From a checkpoint of a small mixture-of-experts model trained on Wikipedia: 160 clamped SwiGLU neurons an expert.
Below are experts of layer 6 (counted from 0) of a mixture-of-experts language model. Rows are named router (the router's row for the expert), gate (a neuron's input weights, with its number), up (a neuron's input weights, with its number), down (a neuron's output weights, with its number) and show model dimensions 0-63. Each number is 128 + 24 x the weight over its row's rms, rounded and kept within 0 to 255. Numbers have three digits each.
Before each expert's rows: a language model's description of what the expert responds to. This comes from a sample of Wikipedia text that the model never trained on.

# expert 7
It responds to: Articles and prepositions right after verbs in biographies and film or career text, such as plays a, hired as an, in the.
router:145119129153113099108122108118133141114128105126130139129141128114180144117153112099085166123077077171176099137123104115144097163144136107122109151137122150127129146120138172136125118142107152
gate0:142134110110162099165104157121152118121129139192141127112143124122161129157107117109148134146110142081154142098123120164111118144140137089083102129132089103142105135126153117146114150126138135
up0:154114134132164155119172121154127127150129096085173097142144137119128090137140129153124052112133123146116129151108118101178146129169118144134145121179085104135127140141098095120131156131123152
down0:151139119152118138124165122153124124124123132109126121171141123184105105106136134144115119164099114130128153128133098107157148129123120108152121146144124099149111146112128113134121156126139124
gate1:148125074116167093132117137122129094078150119140124125132134097168157136141152099138110111107127091105156150135132087178173102128136111109139137138135162106122118116111160132200098103164146122
up1:137134156124170118135170116148127154133106166080124129135138159113175141119135130117119080100118157151146161149125152157126140125156176150164119158092123101132130141074130155100167156143123101
down1:095176143120091168136129106139125110161126113159116132129163155110123108121116143145181155170121132101150130096138156132147148105130108138107110180146118148099162138109126164120148156122157093
gate2:157153084106130121119061107142119140111167077098123110074136086116157138126116153108114102117122121119159111150140114122153102127129101149104155068149130098115096134106122110149136106122118111
up2:180124133084095125099112144125132090148157102101127085105099101141115110145132114096093101101137110080138117168115133104175115130091107133088166121174118116107146142125162149157110138116099131
down2:111122143123116140150148088158122143100144135126120115169145127099135107082126138145167130077148132138141121165116122129147100160054128094107164127131149137135094128126088123076126146105130148
gate3:140139119142189110101133129162159121117155094180112077111120096141144145064150133131101132132078138134140146160112086093133102107120129108111102131147130088096145118113133122124148107108120108
up3:108108122098171132103136139135156130136157099117133137121138118133141143080120089097117143085149169129110142128094097144101055137080143100119132121145116114119129127096133083132146107157129124
down3:131111090148193106083114126129082134111157142083137124086107170126176149118114121126141131143134121157154101118130130137089091128158095105090100146115109154142128126110150160120098141145117188
gate4:161106112120112123124112122133161171108104120155099146114090124113144161116111105119145161129138144135154124152111108144107139061148109110123128162158122123115106165122152183121134115123111136
up4:155124180087126159119087153107117110140117091124134113099099167155123128088105098115124148097135164162136148102154099105126138100153102118157104111151157125129115174102125106148131141124139124
down4:145157127152135131165117113140121109119149141148122138142135111097111082105104152133121093095123138150119106091119109152101144114182170119087113124129132103103145116111117116157112110147141119
gate5:115117158078131135137091097146149113137150125169105112157112155097135123108115134132127142083112115058129126157148141161180104128114091122102157161164120118093122138126144134132130156163102130
up5:097120134087151152144141107143150126124116122170095122191083115100122103118113115131139141078116135106118145137130142142123121127134150100092126135113139122128116135090184140136134149177135130
down5:103131142153128147158142129111084122110093073143106127097113132136083132148094128092132146082102135125140121087127177156151184117127149155130157117099114145141136101165109133111128089154100101
gate6:114137125108163127118114091128146149140127139113190089159146167121145067161121172132169142122099092086076142105130154140129100167143157107124133141140143117128140142105112105139079144169159116
up6:175124145101183177140099161136126148133116126130078144103099138123126115125093132124142131127093182131093106092138109142135142129120094144149122088160176105129093148099102121121142146148116135
down6:109098183104122103113061147121141133148122089113168129119126142115113093165152110121119118183125118124144074120105132143113156138114119138138127109139156161130118162134151149118166150139157128
gate7:125149121153150112137137146115146166165119136127130131111146148153129151117136128136080154135111116132097107147128113095132165113170178103182123116101164114096129142110128158095148171101118124
up7:137115122100133138138127104140131077118147131145119138142093072111121125118082135085161102121148137155162150080133180126125110135107095178150135171129113120159146146152133084120136108155115117
down7:150173116129132123166106080128143139141120134127113124140137102134119135132117163140163134078114155145138104129100143150110105164107140122141123104146138115138128132123105130106123142108183133
gate8:168145103118167156119117150163183119088137138176133161059133117118148169090109112132113132090099122141147107130140121136122122149190143118165130146125115132166162149069111160128109126192142113
up8:138146152108139135135097099146188124076126148148130137105074095114125173135123135108124157119122100140161129162106113125174105142146134113178151160139122132141150169115112179095110159152097110
down8:128151144118119195098116128083156087128140126144164116189131139106114119104135128112128118115075106146117079131116104084142115106131131087130120119162138162100127124133109162131120131169149158
gate9:131153116138167128112113127136127108136111108132111122153124156146117123118101135115140088148138120130154168094119118111154157109106100097155102141125147102148088141082128102134115163137116102
up9:131165154141137107085108102156146143137173101122118129182158126138102152105127123112127096122114142121124135114070169140129131163113098106149104128140128172108116116132128159093118154124141128
down9:156119088110123066146079149130161165131127117110159091137107088134131134118102153138129136089117128184113119145084168135131098118133159142075119101173121161107107129135108147142126116105148117
gate10:120124145118160139121115131138128116153092089165153111142106126158133073137139147143114102118133094158174147144117061137139117125145099120166136163186141110141130141155103120125120149129110135
up10:156125064119127116147126129150135110114130120130156073134126106125126103074144152178144125138110106087170113147113070186144120095139121120118115090164092100111104152172144165149114152138132163
down10:136131142099116130127130153127121132119106127090118116156121113153130187147106108098100115111123139120124129121151122152147149139082095133146128139090112217118140125115156143112131122141115123
gate11:134135089144154100140129125164142157123138127131131162133112150116135132122089114068104193099091139117172155144126088136109110143166144126145094122108157079169115126116116148120144053109139148
up11:165071128112059103132113133097114151120135113112156154139086150131111159111091116106108166132093130139133141128115114100158140128187163136118119140101125134123103154165159167155119128136130155
down11:118139134123153119148116131134127140091120142118123122117118103109151127160123130123152087118144142077119120132126103126072143129131126143096115031118146086184149129165163091104120110110096129
gate12:138118095079136086148116104145137130097154124164069166141115137088133126129174096121163131110118129128161173138156113173113114102147164100142114144112140131140126133137159098133134132141133145
up12:161131088163087124169107133124156121130174143174165142121132133104108158112101126115150185115114120091131136120087151144145103119147116129136115109120161110126091146132142140156132126125111088
down12:128148138127134160111124097074134125074112103139141116146176128136149133137134138091137074087183145148129110148107167126137121134112143119105094120128081119127116086134136080133117105130096119
gate13:132127064115156102146120180143148142136108112131132138116120118182133115151168095133145127138155108118160119143140110132131092133140158115151131131129121113155133084142127106129170157172096151
up13:140173189114116155146093108134143147143132137163113082121094105114133158157108132119134100147078147125127140140153118159125164082132149151157139113125132130095126142121128145123150141117133108
down13:129158113157142162110125119143166086136102144125115134098132079138109129113158146139135112144097148143165129161111103108085107104130159113145149083114127048162125126167111091108156136167128143
gate14:184124135143136114117089150177152127173140129121142117176136118162134122085116133134122109165116105174140150129149109180162112136136138104123152172176101065089150158098124113139121143121089163
up14:101126126165131130117129161211096096105137101109100096087120097140181125104147172116092136124111136111125138125135103103125135148163154179154097130142141137087134153162156137127124110127112166
down14:100156140125122118122108141158108110121164130084116147149165118107155133115090130144097143112111116129088090115108157145115101155117155146122170189117110142136143124089128139118120131135095100
gate15:141148115129146127148078168165170124128110157140082160088087163096159124140112149094121164109124115095140152125128103167101101127087152111148108148106142103165124157095157175115107155154101072
up15:141109116109130123166077163149107129109134134162104138115109173099161133127116125121116157105143079107139145128123123169130119136103117099133107143125131147194114121110152158108075155151089105
down15:126131143129124115142097108146106135122119110146140111077137118121159127149089070097143141087160120128121139108088137114070116144093109098121108099123112166122150109139115127096136140123129126
gate16:094131094165203112129141139122104154142143081126141152138159145103132173172138159106123110132088159125173170139139068127136126092121130163125082139096126136139136132133112116094122107108152117
up16:095129131149166095129139134140127175140166070111159132164153161149122156155155151134086086118118115142110160122128110129125110133122125171094077128138084157126130121152128121096122134170139153
down16:094121125164102114153103129117076150132148155112138131117122127106119094125158165122130091147143106141090086147138133153098140127131136115138099119123092152069134123123100102106132073136159113
gate17:127168072180131105140135137126133157131125102139160120155145121132083137074152182160148103123116132091154156107137141147085116152127194090118122139108135123139133125114115135141118164165121121
up17:174141122178147099123127100142147136097079137117133100159115144162123119157169162128163079109164120084146148133122175162154107162151137104123093162124140145157166126120135129131111160152056129
down17:158083139124137160130129111082118135139143106117113108144125108122133135091101139147156154100118162121137155154147138107150101131185141114134144125143146136086123109130142137153088114110147172
gate18:105133138151107099127131129103133146129157115164132135138123133140108119126131135145157116103117173105103131142154124144176111154116092181127146195127161122158089178112136155140178149140142143
up18:132132144152131125134142081114162160156158128136127089155131116138120139109116139135147118115140143118097116137134140136150115158147120146130142203180119155123125152162134138142169171125131149
down18:132129152079136105155147135108099149108157093142136149133140096154121169125122145134145109138150161122149135114103151156134101136151092135077095110171102143137100137115132145148103137125115159
gate19:116127138118144120141137106128161163108080108176109124127117159110130150072127142124120157128155120142154101169172082175132131120108134113133128127078158114100138134171150123137139145172094128
up19:068105127099120113124130136105135148118110103129128129128132130114143125117124118085110157131123140154110098150169128155148158111117136108104131146063175146116139153104160126129132117178114136
down19:074145140137166162118104154157123104117176113140134125107114126090114094137123115158148131104173178105102120148141136164136101129122103151133138145150107100147114145083134134125143093091107133
gate20:119134080152137130125161096097119082085164106142131155152143164135089121131143128129138137129131155126113159097150106169123156178091096146163107144112155095177110164125107119101158092101116127
up20:091111088105120133115152135118131129099114075166183184134159142103119163105126102116124121134136173110122116103171114148122099151127117145172155133109177119156120149080125080101152110120094087
down20:090131108136161153112142151152123103121137110122070139124109126125122142142132161081117120098176144119159111138169166169123116112112136170144156117113080144116188095129096128091104162090134118
gate21:159146096170158148128122132146141131120135117159129131152100118117196128133140128115089149153134119123101134147157117104123163120132149112101131137139160120098121145139121112076126090112099068
up21:150127138109130115130132118138101160132121108093135149134101193106140109115093115125126165097119112133105123185141130108124096131158122123141109108158102134121133126079115118142152140087132122
down21:098115112104128121127122137119162171103108106108134148123164128083107085124107111135122138152171142151127124115125145093093131155143166145113137091125135136146146092109109142122144135138126149

# expert 13
It responds to: Commas, semicolons and linking words joining clauses or place names, such as Chelmsford, England; and; between; from; about.
router:111136159156151139115116140138128132124178118148136106151102107089144148095169144146084168104165075109131109099079126134130120110164144136127088129090119144105156111092106117127178094160099112
gate0:138127066099134167155136145133129131111113120106130174153112127127120157152112107112129108106133175166122122097179124142151136166145182120142192148121096112105108167116144127123117134156138153
up0:162143153138083115115145112150158088151124118135155100104104132198099113138087155139165136118091182153155115093128088083127099099143105129155100118144106131116124117166140147100152141108150135
down0:134108128149112139121156138114123083125128162106132076098136107152131123158183118128122108088133113120117132148164132117138148148126132113099181196149154118123144115081125152092153130129133109
gate1:127103111090137153116143089156137108154124097087119155119097116161133093114103106114088110100123181102111131122155091203154125124149110127111103130114149116133122138134141149148105185134086148
up1:114108112105097120132131082162114064152143117110146156158130127152142091118119116098112127120135130149154115111135128204167110096172081128120132146145094128113151141141113119137150193124114172
down1:139140113198156132139126146143123112165134129101132117145150129109120103104155126117154138093153107168088108146126115140120152148131131130123106148127112166171080127088070128073114132101098113
gate2:103157129133149168156151120116105119146107093134140149149145108109162132127129091129130151140134128142156082136121104125180120155106147091130136103083127101148132107093123107125116119141157090
up2:085145097123125151121109130123113136100131114127133150115178082126112156122133119136099127141136128146121088108138113120173128112107132110112147116126122109124109129132108075140127134123114098
down2:160112139184109142141157109118127151113141103127145112095137111173146113106116108133117142122087095127116071082124108123123115133113095119105118151132123139131153133139120175100100126110143155
gate3:147127103122159137129153121122118112138131098118150129164119154116140105120127127146115128101089136126132125112142110137116111125130111147177128161095111081196115140127124166113131103156170131
up3:114150100162078119136085087107153093148133153166137125112134127137134108106141128135128121165120153112115176154121134160107166165102129133109142143173107122105070149140121149113152158107119144
down3:189172122101106108105102125080115156134156104118119120101155151153146176091118114142093128106101123091143095104134092144122100127115107103135056133114159119123117142155170105139133099145127160
gate4:145111076140152136118177131109145163145128114079130157143098154182129101097117088104126128115130147122145102150139110143146076110135173133092102124125156102126135120122141157093123161129071141
up4:121128057124171134132137135127142145111130122116131176131095146168149120105127124144122118112144136133113156144132123165151128129135145124085097119106144092131106130097141146108130173145083127
down4:121132128152177129134130119156162120113136161119126124109125163100111121142131145154153150083069130116123127109163137112137141161136133189108146176147162170099131075148105124113139125147100100
gate5:155164126103124130136120118098144122174131107134120120135146131171135136167122148128164081144108159086162099156145113130136145155155118108114195189128108122134144159129185109130148121127161118
up5:169129111121128145122149136118099093147108127126136118089145144149158129120120141072101139106090164177152134164152120138124162166124134074129147139113084109125137146119132181119141095134123140
down5:150154147122139129107096117105117118106142112126157147138153105153151166132077145131132153099166099123143109125111137099183158122125125098118129130120124142139150156126144170132112145154117121
gate6:135139144167141157214129116120154164127128123155150133096122125146088095132101166134128158129133140087157130135100107149119166136141135130136132103081139131142156141122121125144104115094165112
up6:119133138161141142152132131118111127146139164152084075126103147161112120151147163171108139139147122168147184125106079141133114110095105096130111114121098131130148135101109106112130134118135087
down6:136132149165169134172106103093130184113164119139150141142141127143092117105121085121173134100175129152143119117121152140116154101124117121120115067129108113111149145123132134105142150100147108
gate7:134153118088150124132092141186105139096090089086123141081127121157142132163129158097097177139124121122131094171126095124124152112146126146101133121160144111136136140108140183147111146142101133
up7:137108139128130134116118113108142133116106153116055190122076125163172141132097101159108145133119131181141143155131166125144156137185135102097146122118147104110110135115119124109128167099132111
down7:125138127163133128133130113127159106116123092111106147149144121165108158084116088143092150190137158161130119167094114141162081152141131109108120163109115097160132148123162102137121097127109138
gate8:104142128157125167124122075158132123113179143181151190148103146122072118150121129191085163160166132127135140150111138137135118096120136156123135131106104145168123131119103098135103167115135095
up8:176140133111141129151121118083142165134113057136148106115145147166127112125142140144156115137115120114122145139156123119144134115116134085145102133145126131098114142076121141118119123226142120
down8:112102077119105115119150094129073096144118156162152147130081152110133123140114125150121148131124139116159077094120097135134113148129131152115130110099123078130130098145104161111087116099113120
gate9:091117113150139132128094176126091109137149097149127120107148081123134153125123178099135120119122134115112118118113098109116162157127129144185143129158141116110091194113157108128133105135136116
up9:126129097123109118167128142068157121179129128138116118097142078130148131070143100136127109149117139110113163113128094170155153097121193141176122130121149137104149166142160125137135149142107119
down9:142130098152112127132110115128121116124142123104162146139128171133090121152099136091126112081119133120130132105142132140092146115155131108051099143158141203147138080159134130135100157118173124
gate10:117119150150126138133109097136130137190122147133174154170122152115126130120158126163132155129130117130104158107141141129125114142098158123145140123123118123132117147171116119096133139148119112
up10:111107129141148115133079121160141157148137144161167133138118138118126086158144110140127128100136126081115165110124142145134114143147087134130134102125182125135137121146125131085131107123097136
down10:087083174115085108137078126144120139133127173101169158129156134175135130145078127114125151128165169112143115138103152107122116139161164110130139159158112136133135112087112125140145131131148124
gate11:117161146166139097122153119101134152149106104123144113129133144165132106155186170168142099158148086162182168152134110153147068112075152105098138153140106102126102132128149122146139125107119116
up11:092112120116151107147158127155106149130110086107142159119124149152076119130163105159110106185141133138147144168114123151150078110086191135097097120113115148133141128108126138162123177143103147
down11:104074131163154133091167126145127150108136137168148120136116144096143110122103120139169170092124136118118153132150088111088124140161134121130114151095158117098104097105110152147079099121076106
gate12:117123149162158127120054124146144117144150124167122146112107139095129094160160136175133115138147140129118171110140146146153105090104110118101138118139122120123121112123096145188136160151097103
up12:145128121095134162126100183113142120084122096122098147109146133167178149052122122118134122111117134098107126119149133111141193145138138123114131137170183107110104148145118090155125159167105097
down12:159167147157132120085105143099091174097146093150149137130135146108126161145110145115115109138107076121135099089130135138142114108138071139121115112096128146138146114190139117115130154117161138
gate13:184123151096135129162141114130151152174092110100083188136170136154150165118129157098156111122102132108162098126143153185149110117111115155135115124098127109119139135140150134118148141131107132
up13:172133148068133138122132132121173136154096127109121140128146115164167127095127117087125118121124124144142082116132136136133160145181143145099115174124100120090151155131134122135161173144101148
down13:136145075131120157111146120145129136150116131112136158139140143121137124150114143130078118182139153119135164133133144123107183080099104090152135120092177156127164150143152115092139124145183087
gate14:103141162109165110134080154117119144166134097144160154133121114123114067096114136108143126148144131082132155148106125141132161152077143125123121115166125128114107119105098138152119146144134126
up14:133142138110152144120109165139132141103132102134175146086130110126186124097116131116098113124119131101125111184126123120150140141113152141141099104187161129112117177105104146103112134176106082
down14:122136166146132152105105133145103157122128105173158135147171138137136148116132112106137157193131111094095146115108151124127154109179088126150141105123144116136154117137161133112135135107127138
gate15:150103117145158148163153065125123105115117106106131123153146079159128145148113130097118112142130157105111125149137126159156104163156156121086143162100106075157123115058138118076138127161094134
up15:153142104116154136155139089127105102082163122095112159158106132107118114142127119102095107157140163101152113215130126150135103142148124119108105138106066073136110128092151158114131097150132135
down15:147086123117126168122136106117124153104124157142132149101130139124131096087133146117138162108048135105128128094119147114133126127110147163135114099126161125102139133104093160127137112138156129
gate16:131155135127147168147151057180168117158129136105137138142120146192175165066112147106133131102128118124135115118151143121154087087145132137122117141127138109116136150101120108114155140174087100
up16:081171104154149155146099116154182123118146166167141132101098156160145154082131162125135158129142102104144148079115166087130116075096103154118101112131151135137112139088108098125126108145117086
down16:107145145098103133079107120148129149102137179152129122074153161130099098129071135133126127130085156134172134127090147086120164143141094142091139153119095146126133087154156125161140124138127135
gate17:118117104121160160159098151100124112105122080122104081161129132138123141138125118146124099125131138156144137169136130104153072107103090148120139157157132078170131142097157144145150154111102134
up17:123158117122133119110152107169162144148107135128141134110160098134126134076141128115158147096110114107125136104148127177131151118129144181170126109092148133115095172147101134105113122105131112
down17:163119124124183125150127097118166141122134130134106117136135127078104176133139115134142120112173156089116127110103082150139144118097120111150151125116179141068132139101144129110116114121110100
gate18:155163113150173138138119079175111166125125117133111137114158131120149171155124150087088136119168130119123096145146141159105073129152120152101147124136128109114162129099157196157130115132121140
up18:098116089124131126168120098139096130082130096148175140124160099091131144118124163107080123147139110138121083110116108106113147131114145125096116101104145121135137094112134180162103103125145117
down18:117110142145118154135141150082152129108163133139121108133150110094098108109121151175110124104124154127143178104109107090136156107143113153090133153153123157136154112158149113150082085133111123
gate19:123101106119130176146170151119094074170115136156154149135138121147139107100124103119137125130101202096143142144116131123113141181121142116113100153119129108150121144130136161086119098123107159
up19:099133104119126140131170138099126069129142152188144122126157127174151139107172116143148127080141169100132106111105099141121122129123117104101125152169151099133134099137147103080122102141099146
down19:113117122123143074101142134115131125079111118118117112083152142162129189176145129110099136113102081139077130147166138135126111100120127107092125098141164164091166156135162127112116091119096134
gate20:100117118151143113118129148148101099171118099118142120119133149131149163079119135119131105089106106146137107122136091112078100188132187140136116137102202113133154119135142129097170128151113148
up20:112108134159169140108137149137111098163145103134163098108110133107132151066149165148122114113116114143162148123117088141118111176136165190130107146074133118158131138128149149081165144144103110
down20:102107155093149122135144137168135132106154147134122149141100120095127122143099100133132147155146138139129125107132153153105130123164108127083138139134137166123120154133124133124119151112140155
gate21:161158138102128158145127157120108126123106093110182129145139129099127098096108147154104121163135078115141169181109136129130146130104128146144138141103165127140102133092114101112152181158145096
up21:140159100139110174115097121111120127048118128151136151127125132085119130126121172182081125173138096179115145171112127108137106077134138145146128114094120124163095129099102112106151174090168132
down21:128149151168130146157092141129151144125113177159174138122106138142159146141116120111132122172153123142116083143092128149136159164115062117067079077125150167105114138189112132111107162109129129

# expert 6
It responds to: Word-final suffixes, mostly plural s, plus ed, ions, ies, and equals signs in taxonomy synonym headers, as in steps, penned, Hypocoliidae.
router:112144081134105135093128096143140095143157131121154119110093159133142147146085115141140106116125112086115157159128135110137108075162118123139147158164149109165144103137158150139135117112105079
gate12:128134139126150106170130146159151136177160080141128130172175117076154133110132140126108109135079130127110100108121107185137165120144139117124088115134082101111095158110111121099133150172152127
up12:103137122156124098158144146203145118180131078134142106142161158132173105128091132131128112110115125091100146129127091169172123121141107116117102150124131111100094130123116142070102147130120165
down12:124142176136118147147090141128115111156180147105121150135088120149139144130116121147122108154123075110127156163126156117113151108135133106147189143130154160200154140112087103145123090064113139
gate13:132100113148135147124078094152146125118157153166121101120139124082139087136094109121130135151111091090130152141127128151136109079086105127099135120162120159145133136122145119100119118151192086
up13:117072088167126113103126119127145136130121141123145152132095136127134146151117125095155118101145141122119104123155109112133087124165160123133142125113140115133107164054177113173115139182117165
down13:123094123122116120157128164110102140136141138156126117159163159129116093095090147171111110141143164121146168151131147113178185099096130142108125132132112106135147110110155131117089099174117122
gate14:172143142170158130114147143128135149164114116108121159159130130104137092118114157114101133109148101118112100131132050146130138097141155146102112132130157097176132115122110131147103155114154127
up14:156122134144146113113149145151123161081112146086093135144077108116180147107163106081109129131112149110108154152104132153123104113148160147119090172098164134117144121105076139121148100139121157
down14:136152147121126133155131129134124135089145149111151132163113175128167135187123146095110128210133134111079146149095138146131139160134161110173101130090162178112126137128170165132160136133121121
gate15:145134105119132096131161107167110177123097139120173108138089103108106147144117136114162126155136126132141120121153117130158103159121122134164167116136131078110119141111136127104122114148077156
up15:104094134105125144155099136100130090139168100170131121105154146155125111088119181142080139158125128132150111141142094158127121149093182145140071119100085100088115163148126139121125156118071131
down15:153140133110106137083145145161157097123152129126121091185115117181054111093125138152117159139087129123109121162141109145137157130112096138162088091099128120108111152138115116161126113146125100
gate16:101144129117124153164139117139115100122073075111136106141130170101130159115139172153112144164160110111119157157116026138131081117143121081115130127121127121107106168135109185129142094108067111
up16:101127131101127164156160095129153171114054118095138111141110116117171168088095127150121179124127105129147145153115086122130135131142118123114137141120120141148152146121121146091151140152097105
down16:127144157124133129140102109147085145130108120072129186112149174119114083113145117148109170112134123117114145162177127125114163124118122098115136139139130144107153151100116130149132134142166110
gate17:126162134134106115155138149137116119113119120135106163133079140156180140120139142094138166124128119133097109141139133110141114097134173148113164146125140126154175132116110142118142104132133108
up17:112145119116124149151139143146169125126121125133150134134145131086126088133092146111123156147113156074129155108089161105107092135153114145058125124128123140163120152126204108104179139205133129
down17:121144128120152112154115128124149134124148147078128131089130087128155095099119132159110121114130146151138143145138100147147157125104104083184110117104138168118168146156137155142135141148128150
gate18:157112094090134116110110118147125119113116119137110121118123135067150102146134125152125092130103115076142143108120078118143119139095151109084128154125141089165109152106097115118131161151104130
up18:104097098112127123116119153085146150109158125095119130142105174128132107111141151120108128131096135156138164133116121150133125105132149152156175150106145094141133141097119109144146148108123112
down18:096109110134136147141133150144091125159122083080148110135141139143138110121175147136151138139106097164130145166161079145165108141117132108146128119104126193059142120135132151141118100129102139
gate19:127127112130142143149139100138122151200144121127086171113110146149157155125157113107124165141131091148143131158130162134132108147086106142105150165135131095156102144117120149138133113165147115
up19:145143134130138130122138162134106125139118148144198147124148122082095111110137121108139163100112095154153121139126116123110117135155110134152141054122142126100103124065095093103111136100146096
down19:128095127127084145128072049131094149116109125137124146110126117119169081146093132150133110162111131125123086122107133115138125116150109137137128213112117133080124131114133126146132171112151085
gate20:098137106113151150123113115133151120141065111116119105158108121143064096156139157153124205162140105101110123144174089183172162132118181108120129134146123135110119129101128128158160121124115115
up20:142137131100132165100099116107160124159123146151154118174146146150089124149111108124130120125110141105115109159116112176136167151136127105134120162188157153123113112126134125147134065129153147
down20:119139105108150099097123123102128125144089111202161145114124166151141110176098103118132130117144118091130158183171149121104132139145122120160145120127139083145143106128090149162121117158126114
gate21:168105127132116085152139107106117132152148122126093116132113156145087168117111161111119104102117137130167126075200079132126131129117137115158140170143090091132112135101144156127154128121094111
up21:155149129128122088149118119144127156154126148162064130127109145122127153097114102124123131099110121104162144069126104127092118147141143138123158146165081124133101116092127130110152101134145134
down21:091100139136063129130128106139120133080098126137122112112121073113188094134153084140121119100147112118136138130094110116139128143153144118100132092096139110128074103128137092131160106130109158
gate22:188136145132150086177139101123129152125160095149105079087111137140117149124141147112134123098119101120130127080166145122074118137116174147124089141125150107145126124108103101114181117125087143
up22:183173140129098123122139116147179123133140126160138102124086136103145146113127123133151140098136162068120118144138159134123130104112126132106120161131143136152097153123118130100161128113134147
down22:098097126078111117119121126102106075108120140150155142113173157137137092104109089101100127146154150117123107138117126184105122141112099153089132123096130125159145181131157090179131134126129161
gate23:129151162140143164128132082132148095146112118128156117165133087116124113136130135134116160121112108094136129123106133158176108105110143112098103127115111094135148128190132174141087188145136102
up23:129163126196133158124114136138126122160136121114101120145137121126133099129150101135082134135128166112119161131080132106129061094093127091124137155105117117213133113118160143131131143120162137
down23:153092128161116157183121163110145086133149119147102140162111135102146130151138105127120136162150192130131080104141117118101178142137160127122126124130156130149130130162137129140167126137153138
gate24:109134136129130141129115133088136173170127096169105153118117152126123098126145122130135133156134128129174126152130120177122167146102105112104128127095162117100101118138141162142156131127146115
up24:144109146108106096140089141142108127140152120092110154146132149135143162093172129157135138097115105191135127096132111119143151164127154141157109138118082123173125143099107096161128149130126155
down24:175165120095105135135127117103105102107105153166150092122107131105136117139137113125079153138121179155117156150102118156119134102131182087095126125133114136121099125099118163156084094107105137
gate25:114085094107123144135090159133119122102139103136157137121166114077086177132131135105129117141146097133130147125169078175154103071167168150106155137101131110127101135084149166099126158108089150
up25:114134127139116133115135158125141131117145083144119120110144136123113116107089146110086107119109145115117141128165085179155117090125110117080116119160140129120112103070163143116149117121112168
down25:075129110156103125120084094072117149108124172120120131100180129152125076198111118149139082107144132152120098154144111148164117113167147115162140116137111163117114128153110149146128120159121118
gate26:140162123109127121132115108122120170163134135126124190080139137121141119117124135089110128111124131151102143145125120142153144134110137116138131127116196107172113135106111154177135187136130136
up26:123117112128149146128175130123153128124118126120148114134122154129080106081090126110165136115098114124120107136116114069109109096112154127173117182128102122132168135135175157082091103129124100
down26:131116136112132144132119165105151153136108172143091117125125132090165135132103133166110093173110163111125169117131153126086134116138119137097129162092105112122135115131144135158095089121095087
gate27:138172134141137153116166132090107121109133139138149110169150124117096111143115116103143125144121110139131100140139113134145133124132128128112119147117095120107133154167195127061135085132127122
up27:110129116115134140128079114097104073113112137121129108112165134127110128124118138098131118129130135123140143092125095118128095128118145167127132093119103150103089149102190117111150137104124147
down27:113107139128098121127119083173148142146134111098138107111144090121171158152131103106173152096137138117125138154172149126101150130101148102122130158149133127116076167104105135095131122120156129
gate28:145094121125142107135121089135112120179136120108101220160098114121155130159109134144088118088135081107135135092141146125156130096167144158154082155123173101113122152097102132118113112116147122
up28:086134096150122109145142109143114152144171146147147185142115103134150142156139111111124133107109124137121109105119105141136147145129103152165119161148137129114126161091119129113107092137166125
down28:101113112132113136126141135116101123122123119145141101102114115079140097142129107122110144078150122144091177149105130096156140119154161106119152142131120109113133129109133083107088141142123124
gate29:165113131084144125130133101202131116135040146160137119130130100154113105141099177098128117119124140114126125094113081123102133144134163121090126125104116077111124150136112121138124136112073183
up29:123097106154119141104095144077148134170118080119121117116143146104112100135134110128086116126092150126105159106113094157129130124119154075099164115078119084146074137207191147158139148100121127
down29:163162141145149146061082117149142091114149135077171098117142133139131123142137147114135122171126149130160144131080123146098068128119121145112116083172135117130126155084092108120129119143135119
gate30:169143130139138158114114104104102123145135097119139121119107162103139153147139149152056138120180108136137138124122098118109120107092140144172114180096111124159097137154128119131149081080154098
up30:120104133127106177115113105153092121138132150091133182121146130113117142131092186150074147126203092151118177130134140120138122100110129167150111131087137156159097137148090161125129116117104115
down30:156117131143113112140130131127140121101133128147119145173127122146090095119103119154112127119121108166111138149125171127146123129114146114151129178134095124151151142172132147129091131121135153
gate31:145154151118136149173165117126103154136098157159097134152123160162143108110097156126078125124127119134136134132116122132132197127124120125086061155130144121190148140118128115141098109116138125
up31:135125151121105085155130135128119164133123121117078142112131130152147138084163161129103130115141153132139135102163165137100164137138152108154130115105164130135142145114095125188138148154112105
down31:176124125120116142140097132146134114081158139126141110104104155111094154133091123142159122105104151152090167103129145104137102091125055117093094154094082119127115139183122134108130100163101111
gate32:125148119149122132141072113100134134124128113182155130110136114082086129132128123101144110134106131134152158129147105136120064150158142128131158095136089124114129139116137127120124156115168104
up32:142128110134103151099139127104129113110138143162136152123131116089095130129151089116142142149129154112132120126124163160094117120187151141105126111164099116141172109100156122105073133138153083
down32:151103107128157148162163179104107130124122116088102117117165176095105116133128132142089115143172178149135138181149148116129146157152129106091170118109172159104092155129160145126152116101116136
gate33:119121111134148147124139112176144145136077138121069161110117141119154091125186154101137144148177145128127158151118143138117124080132131108154092132096143123132085117171176138153141110152126123
up33:149134129132130153135142137169151069135125148134122132126141128113086126120150171105149135140171154097111140128091145179145112115147149115110108078130158103138096093173138125131117136136092116
down33:089131147089128111118101128096080146096086152144146083158141175118125133119141104142150121135129115150106121094142141113100107146134133083135157141130093094147092157118156142069125124108150122